Experts of a small language model: 128 ReLU neurons an expert, a softmax router.
Below are experts of layer 3 (counted from 0) of a mixture-of-experts language model. Rows are named router (the router's row for the expert), up (a neuron's input weights, with its number) and show model dimensions 0-223. Each number is 128 + 32 x the weight over its row's rms, rounded and kept within 0 to 255. Numbers have three digits each.
Before each expert's rows: "comes after" lists some tokens at least twice as common just before its tokens as in all text. This comes from a sample of Wikipedia text that the model never trained on. Tokens count by the router's weight.

# expert 5
comes after: " |", " ", ".", " 19", ";", " a"
router:131159132073116121104092127116133181116169144179065141110179106145114145086160112081080148102146163129122129078157100125122119152136131145105097085141143122130152116088063191147101077091136148124123105155144165082105120134164120133127111158105164191125097152134035107141173152128130124165078089127158170156179107119077131105199164094076102170174092098096127113127103116151107061085122163124068179123140132092134078077156130107085121139140129109147084116148143098158188132163175144072104077175147157071102145142112173142141131114171099109141126121173108096088203140172134128053102098125127094125179197128103087107042157143146124088158143101166152097165108143175138118171102
up12:131157094143063157130140092129129165159118150146165149112137146099117110129101121127130163119141155125173083058109111125104199118151085165123174181149159059125091108105100097112070123094094137127101122135085128104163083163155129170126087147158181135102084124077111182127166101183154146105144127152096110126055136088118113142146127186125070144130134175131135104155133147174138153159153173093176124113117133190198146105136162151162152179157057153164140115124094227132146145128147100120052127126126132126097140127120044165181126151153128125089143147125095180059098105185180113110177143120136175134133099135140146110154147143139092080080128123216147175177130086081101139126087
up13:165066136087146173094139131171200075119130116127128076151110096159112135141127144140154152149192099133103091157212171178120137141202187152121148096111155143136159167164150138187146163118199105163069167176108165091151115137111178100106058119176125174213116082140096126063119132117160090101074158131096088119139132078164164158102107138132088128179121165060185149143108118100165091117144153136095177149158170095089126086116109129120133130124145111175131136154131111125145131109114156100119052137150168143093106123136169178137136068115105163099090156121130146124148156146168110104100103094105091142107148110045105130118174134085131185151140206119136100159112100142116111146114
up14:146070113163091169144138145108155098116141148114073129143151106118107110164132158175151113196103075095122073074119207142098175215113225181131188158062126160111145175125132092166112114119136110177092171109127161153119081150140134122101128162172120161200088116127149152135141096147166127119118129173124080130133103069072119150133134159146078113159120107117154223142178155169104117092186138109089189115148112121100119116090085134095129149134094163133120131128173159093141136125064107051138175133137161161095166132107148187148137120115100119181111118137074149104159119154084128113128131109149117110060122113137120082123106138136133118106079110127104113180158094211113160151090
up15:193127123183144172066122100129119141102125148099118094096093063142094102120115255118160214148133109148119139100088167152118104191074084137159146142166147134129136147120140116128102122092170086163124162072110130128182155145165114149138147130165074073160099137112126137149141075147156161114094095108139144237142124142106112150126089165139158128131111136092217179157137125117109130123144161116148147142157119094133119151116114113115093172146134156137122120138145124146122083157105130124060187177123162135170129150113123126158112115085186141107133189079159127074133095133093147102125129142129151089090135159094167110146156252097145131184149152101160186089107085134128118088121

# expert 9
comes after: " ", " S", " A", "-", " a", " C"
router:099165187119097064130124130135169121075140172104150134114116157127179176128108082160190090091119103151132170152097086136114103159089176152157158149166135192107082116155105192157163148142147183112147089165102162130102070157118117175102138133142139144129171155106157085104126168117187141109117165135179164115127067074139112178167169104202133162157077099116120151169109154131115135111130125053107133114124154144195189143168132074111160145104118124176141192126135149062140143193172053111184124135124154166097164122141136087177170111143103161135188139125106138174140140079071084111142081163086145132110169165133101148121173117155188098132133139145141097116099118102114118118167
up0:123175099054172155102117140079114165132049142148105114135066123102141129152097099122172156170078124101107139112159126053151182129131106143129160121155155140113145131189118070176094182145169142117153162138067103130110150126136136091140091109168134147136082124118137175144157112233160095166140118140131130124141136185119135133217128091123168133112104140213123121132136162173150082109134110090130158129127147113105127088116173124130092111154204126124086134175191219135103116196104104131108144141080130157144111094116116112153112181063084080139168165126107141120150120141163153153148134128167104052177128130141145170080095128134156070140189146129135097129073096147120182151126
up1:100157108151158150177191137130169148102179146134095108091114137119101130150143155158169101171080166115140130140081127111189102089200146119101124131109158115136103149129155102114110130162143087155126162158141163157181138075142171135121151079162147096085131083155112161146067162225122127119136099145078166174090163105125118187109089102144116097077109169137149151093099108115169079102154111117133172154133120143153083137148115127063145163104090061047141158132099164074172130159085162159071110097153146141108128226148177111129111145022147118159115119167126106125105088163165107111181095157104150091124119114075116140097168100102060149137123111153128162131100099158095159114108
up2:151113142121126116146149120130133143127178099160097133103133130208079149168172085138134133126113122168132148110109173147151095080187124086172181176152108093096127129042173194096146156153150177144108146074106093064134106083128177082156143116122153228105158148136085162117125147084094081127128149125108140134083121153127098144146110122133090158155094120166163097172110091135118100044166094134097158136175129165097082094099145137121129191111123191158158132103105152112134072134091131082087103079128100119108125120184138111136118053072138150068087149124155181176153128077153066057096114108136105090142078138110128138127164152079161150094114157115135127130139181102113160162153
up3:077133075166127182078164142102133181073088119132056161155097122169085138117174130158110138109058185132149149144108121131098129178179156132133121124173133108130102064177171131132157075129130150158103154104079169128179117141127174090117087113118156132144151110088148152159104144071120128134059090082148087104078121137142025190109152143084076172136133129057156087140105147129184099098124144104122136148133116111111124101106050169153156076150097123077153110084070132091116102127105152114141185097132131137164151148141156116161125123150144148080134144096110151138064148125152213123126099151163127118155074090057089151153174114085154132149100163138093153160128162143131151163118

# expert 15
comes after: "\n", " in", ",", "ed", " of", "'"
router:088117127133083148091142220100130089167151114090102180098092148088083113119125133134140111122065118180096139131173102121160094073174120119123138147141119108174174130126135109112090173145136107122163157128081127114143125140170141164117136138186110195186156158138083199109174119090152152120122083056123091132097186138165089094093121093161115110183110179079107111146117133154100156102098161157127132123126160171153116117121130165136177077080160137131136120087154157128090106179060128128102127155210184141175180150105113173131051109088117159120086192084116147127176116102112153128141092080204195136148149116103143116100122148152112131100150110170151132173084118203157127132126
up0:082140206132142144136174076164061137103104143107127154132123169150091137129105178088116103147093158138180174150127164052116113163153066130104167147107134155121196106118193102111183131164089141111128134129141160123072146121118108078173145151077109126135144113090171167158108075155158093146135152121130099154172130162129112109131128104132114129148117127177147102128048091107151147129123118122189158074096171126196167147155094205152108121178090095127111113143151114112140115128094208143174173100124126134139138100179116056100147084106121122087109107127177096171099107137122128170138122138162161135132076096117054151189149158133165137103135123121126218170101087103078188173099
up1:172119119177099105122121091137125132066177130148105149099141137127137148122154125116155170129125119145185135077102163194060121070133175111183147122123130096118182137166209144192085130103164122080092115183080128110133114114134181104157116145121156126150104107104151144107144151128103100134140110130180126086183068145061177124128193087145081125127119130174125166132123141107084126097141161056191078141212107155147123088121129084117125132098101123146098123107090183080165114189149062105137126180168136163096146102162124087084110149172113124022125081127108136114166131116078112218127137125099138092188117175146108140127110134137138113114162115140174149128152132118123096175097
up2:132128070130119149074231143139114129055151105084120096118123079129129101143126117095152107150214196059094107170149139142128165094138119178141145138161140104104154159108165147125028087146114126102109135086047151116182119158091140126098069122137129123182114098139097136094156127118121144088094123097134126125142109093120127164152163135109128172114108150119097161096094135147143154052138127149180113065146165138080156094106127132206116137071136061143143132127124111131132164184124095106130103123145077061120121121147173186094112085149162118141131182129081144182117149131126146152160096130160148065140116130201083167144082166124130139141095156184128062097093125151118149121182
up3:104117097152118097140140142119083172173056104180170125148130102189134148054141133151102158128192104119129144061153161081172182156159134162077188156127061082114134179127134131159109152102110039125120135142112126108110133183152109065065110192144091124133099077108122126091155137117101123130080151113174124158180108155110105163121126117153095096114131134159160115083233119173095126159114203133164214155158121151093122132144142102121165125100063127095101134124169132082150120220139152162108136169136072156150087156128123162121107145112172091112086138115164114134098110135155096119111137129125103136166128130093085114187097141111129140151109037081126139127139141136110117154120

# expert 4
comes after: " |", " the", "-", " \"", " and", " ("
router:133092173164108099148106133104128135169138128132134114127147123080113130172166176176090110169160123146087184158150113129103081068155111153099107140100126139146139135161160117124073155096122087164148166082125106157177175125149200150148158177139059127108151114126123103115132091160178165124127126125136070163155072145096167166104132110110130087157149066112139144127141114136213176149176104159072160201179206118110120185163121122083087190152097124142178132150102120066156094112095131136151101163061111174138154157118173109092141099178045144143145122132174148164099109143112165113118131066131097170129156167114153141132161134138149075173121122211082088182104117128127117102146
up0:174151109154076134090119100138178099102102155150104086164154120140123146156096163139155112088148111147115047141151134155126112168111122102132105064111109136093137072125130190070150096163139183126162106165083174133114130150139107099126122154095122143127037102162170155133093129128049085132156105129168151127093139135157152177129105136156133081118165098117157126143076070150136148143113115141210148134099072076134148122091116104188161114081087136170148146172178133163115179128181118110098098089132128177125085060148138070098099152112109169146084139105140150069143092180091071133191113152084174111156041121125108126164089142132166128165120143120120153169112132094077140200123
up1:118172137154160151121165087113152118084142165098180160117102121140137105169099099153184180148105096148090146070090178141184135134157133083172145106129108120135095180169114100104168141139128126101150159131133099215103142154153135097125152093183131107113133109068111083136121110122066141139128146150110168134168063152157133109153092069151080119074097184131083148106144131144123114167078121109163049106103160109151148156100124138072150139118098129097119107129128157075129111152116173120120067195177170176117160129162132115115097122132110135145072184118119162150108082116130137072161137129055184065158104164116110098140129123035158111137165094081169095141096068059099126184115
up2:113147105122149112100176191154174131046103153104061098176093121152120153128189157137186123155179108143111120115098090069119092175092141194108137113092086106110171073117115173137110163143093111136083123114140104080180126132134167127142050104087183157192155136106156136101180120100133170143100131113095121190146142138115157096121141119104105178133147213096106134124110111190078071127164127083129178117122131161113099122168144093154138074098144107173121172124119092169180209171157130145138073142177168169126064083167125094177103165133184164149084142127089127112149135112122142101165106169158082111131168108126132125123109163122162138130136117097099080119093131073123105117146
up3:163100128087103156123131078125146153108119077197135124173123133118111111152096107129150191119155182115126133105117103132129118110075127143120173166086113116101128152088221082155187138082151121192145170156075127146129177141071135140149119130141137119151176120074127119099128066104110063132146157118147103113149129100102129173108154172120127095134045076158123193121120134037160117138155138060112167121154107120200142103068090181150086111092084136111111166179097119161162149116181169141097073171125190103101142114142093154116118148151074114097088103193165144074118120131098136181126098162118146089079104138085073154073138129127116112170113136170107095138125094138100163133095

# expert 0
comes after: " the", ",", ".", " and", "-", " of"
router:099073145122131100142136152117133091148092134193147083105141116123119127173198141119144166100147089145149078080171145107120178104175149183130092117184131120207129074158117112104112100115131149156182176126080096075092119149125113151143149134139139130156094129185177105082143109113099142085136099149147099096093175131104175118121103205166151136134099150157069164091132118139104127150171187108139135194171136089089149195124165167059113151213075125133152128063140157174171148068067092142116088167143114139155143123151160080130162121106095090137088137121134125113135128118098205061094114098147076141157137146070163113117136127137151114157125136124145106175101062108147119152182
up0:121144140122103107070133156160153139089157177089111109149169143173121151102162095111221122132101137152048123153099143089148145094122144177118165129103109129136147131166132150137120117162064164125142135139084124148116140159169081120153153130091161183136199117137112176123166136127101158141124112083194078139165147157151087104134131142158131089085143141115107120143187116134133133104112121060176122116145129192221137134081171155136071115090118120115078167156091109084085133166139149210122137080142134107118056098133061137140109143106123134088156203168149116078088105184084067112182111086148102087120107131070131151089078159100144167179154116152133162131115132093147113081176
up1:131127124136152143124181106106168200141185152103136175135114095142062155144077106117119111127124096125153097166137062104182132120088107107128117168144128124077120173171209097158106100180101141132124133150143130137109133131099152089111149118166082155149113111100133173145157170106109158108140107113106142134134134097128131184080148071088147139191120105140168114156078141149112136119111112167152169112131138148222132145130083156145088129199167185163144152104170094103153214149141084089087206127125132141172110102135169160204097081090064190127075099124150178126096114160200108121082144123114212119132149122107124119125185067097105147134095148099076132106156129155113131123154
up2:189095137109119149127139088151182153176137219128137181105137122162168158173097087162186136125161158071203180066113096117160152113156138144104152151129123111144137135086143153141068111094118103087088181109087176107159096097141127097059140127191160079087220131119116119150184154165110137119117095151106122136109066153128108106167141129145080154108109200109106197097136126116107114142139149122088098136148097147150165121138128098118162095166121129141136157122147171200154072126113088122120068134113172128161121092156156143148138191134139067134101098102174147139155125098122101163121123122139090136100171147177129113125166139065095099099131132096088065138169093136117128031118
up3:160124112149129141105142124148087090089132108163133099134131062148151162163075079195153114152141134154103201084082141093087134165199090155101119146135129049120073160178176141131116124132115104157122152130141142138151126117093165178057030147144107094117180134139127130114193138111180123108101117134119135085134122110155123096132074142113126178182147111159112069130123129164135061135214155180138155138164160118108184091177104108130069169139159170145101138100189126132130151157173160114106075124091115156092099156158113122175106097114117128095138089074110133186150133112108109118101074090160113121099132136081061167179181156143117113128087118168186111104097118098113135145172

# expert 8
comes after: "\n", "|", "-", " |", " 1", " 19"
router:128167085122132174127111170087148104096122085136123162138131120118087152102150086133161112155164077107149143117126167131090078097121103113142180082111092051074095179149132167083081147191150102091151160069148106099198130108137106128071149116135121174157127105095065143104132122129098147132205115121188140135091109179151093150105059115107134116130114156113099098133125108121180103086127171111075154086080121181079121141081062096176160144096123132074186088119088109144086075142083153154104147116187177114042074169095096150119065153138125128154101098084111162092150072113118145107183129167125123104120104141168169104148129154109106139127126120147106103116111136146153151184086
up0:105167131123078097122117138104096098105180146140177090136118203127148099199090138166158104129109177156114147140143146134107193131133158140100156167123112173130163061152174099118189095129108184138095122137147159159132198096079129114114148162143141171116097082072102107194117103146141105104103178122095097157143059138150109138168131141112131088145112188184117123069189134117122137061161244092144105143148086142133133102146145176121158166182065117133125147136115140141170136071109173119117085139182055143131152147174163162129106181177093110081088138153149143161093142181117114124163146179156125113083124091161095131134081106113127116107106116154153115097113125150126156080171
up1:113052119175142146114121129069109152096160155121107095148146164147095108144084169157140160171101139129135099084119105154125213146146119186088132105112099145144099080118084124128118125102129162150171183110104177082125107154196142137144137183156204057147138115087157140131115183152137120091118135157140091147177146196161135142141124150151101159169074153200075119143215100123156139106117170144149115157149190199130159088121147179103118108153134111170128176118128183158155120125111144099140144164137124102130160148123160079166102098119116041141133153154168078175142183113115118068111091110082085163106122142158149149150111095086128103061155131164084111169197131152155118140138
up2:146137146176130090128096081143166136138121180125132151124125081145127167146122147184162076087172175123125119154142137102133104063108148118164098095118122103090135114174154124068133110079133069121159155171114119156080140158159149167159095100180221156155148100101079121161166068154151189111114202096128044141126139113186127152108138110112079114155183167122200134047135120123143107113116148194163107152155164088162177139150164076146092107120140089166081186203104074105149136110143132125170136164159097150106095158154165159146153113181144164089130162151135186115116147165151118164145146139143143128177113118091077144148162148149106110094126127129160152115076108144120174175159
up3:121064102137112102142217127137108158107099146142115112117112142109091051094203231137174146158134133072117155121170106083078196156148114157185099119125111106109138113163178166131114087103111163146141160119126161150145143145147186165112044148101138148123159116112098164097096185093066159110109125148097112158112117088080121183118104117135088184127086161115121157139075161171114151118113145163163207165109110140139147158132088173130059167091083102159113129146160126126154144150148118110118090130135146135148107166136096137106107129101138153116111108117120153146199070118121111091135112096119180091158097051104158126129191102105117116139137128150110099198065142144065141097072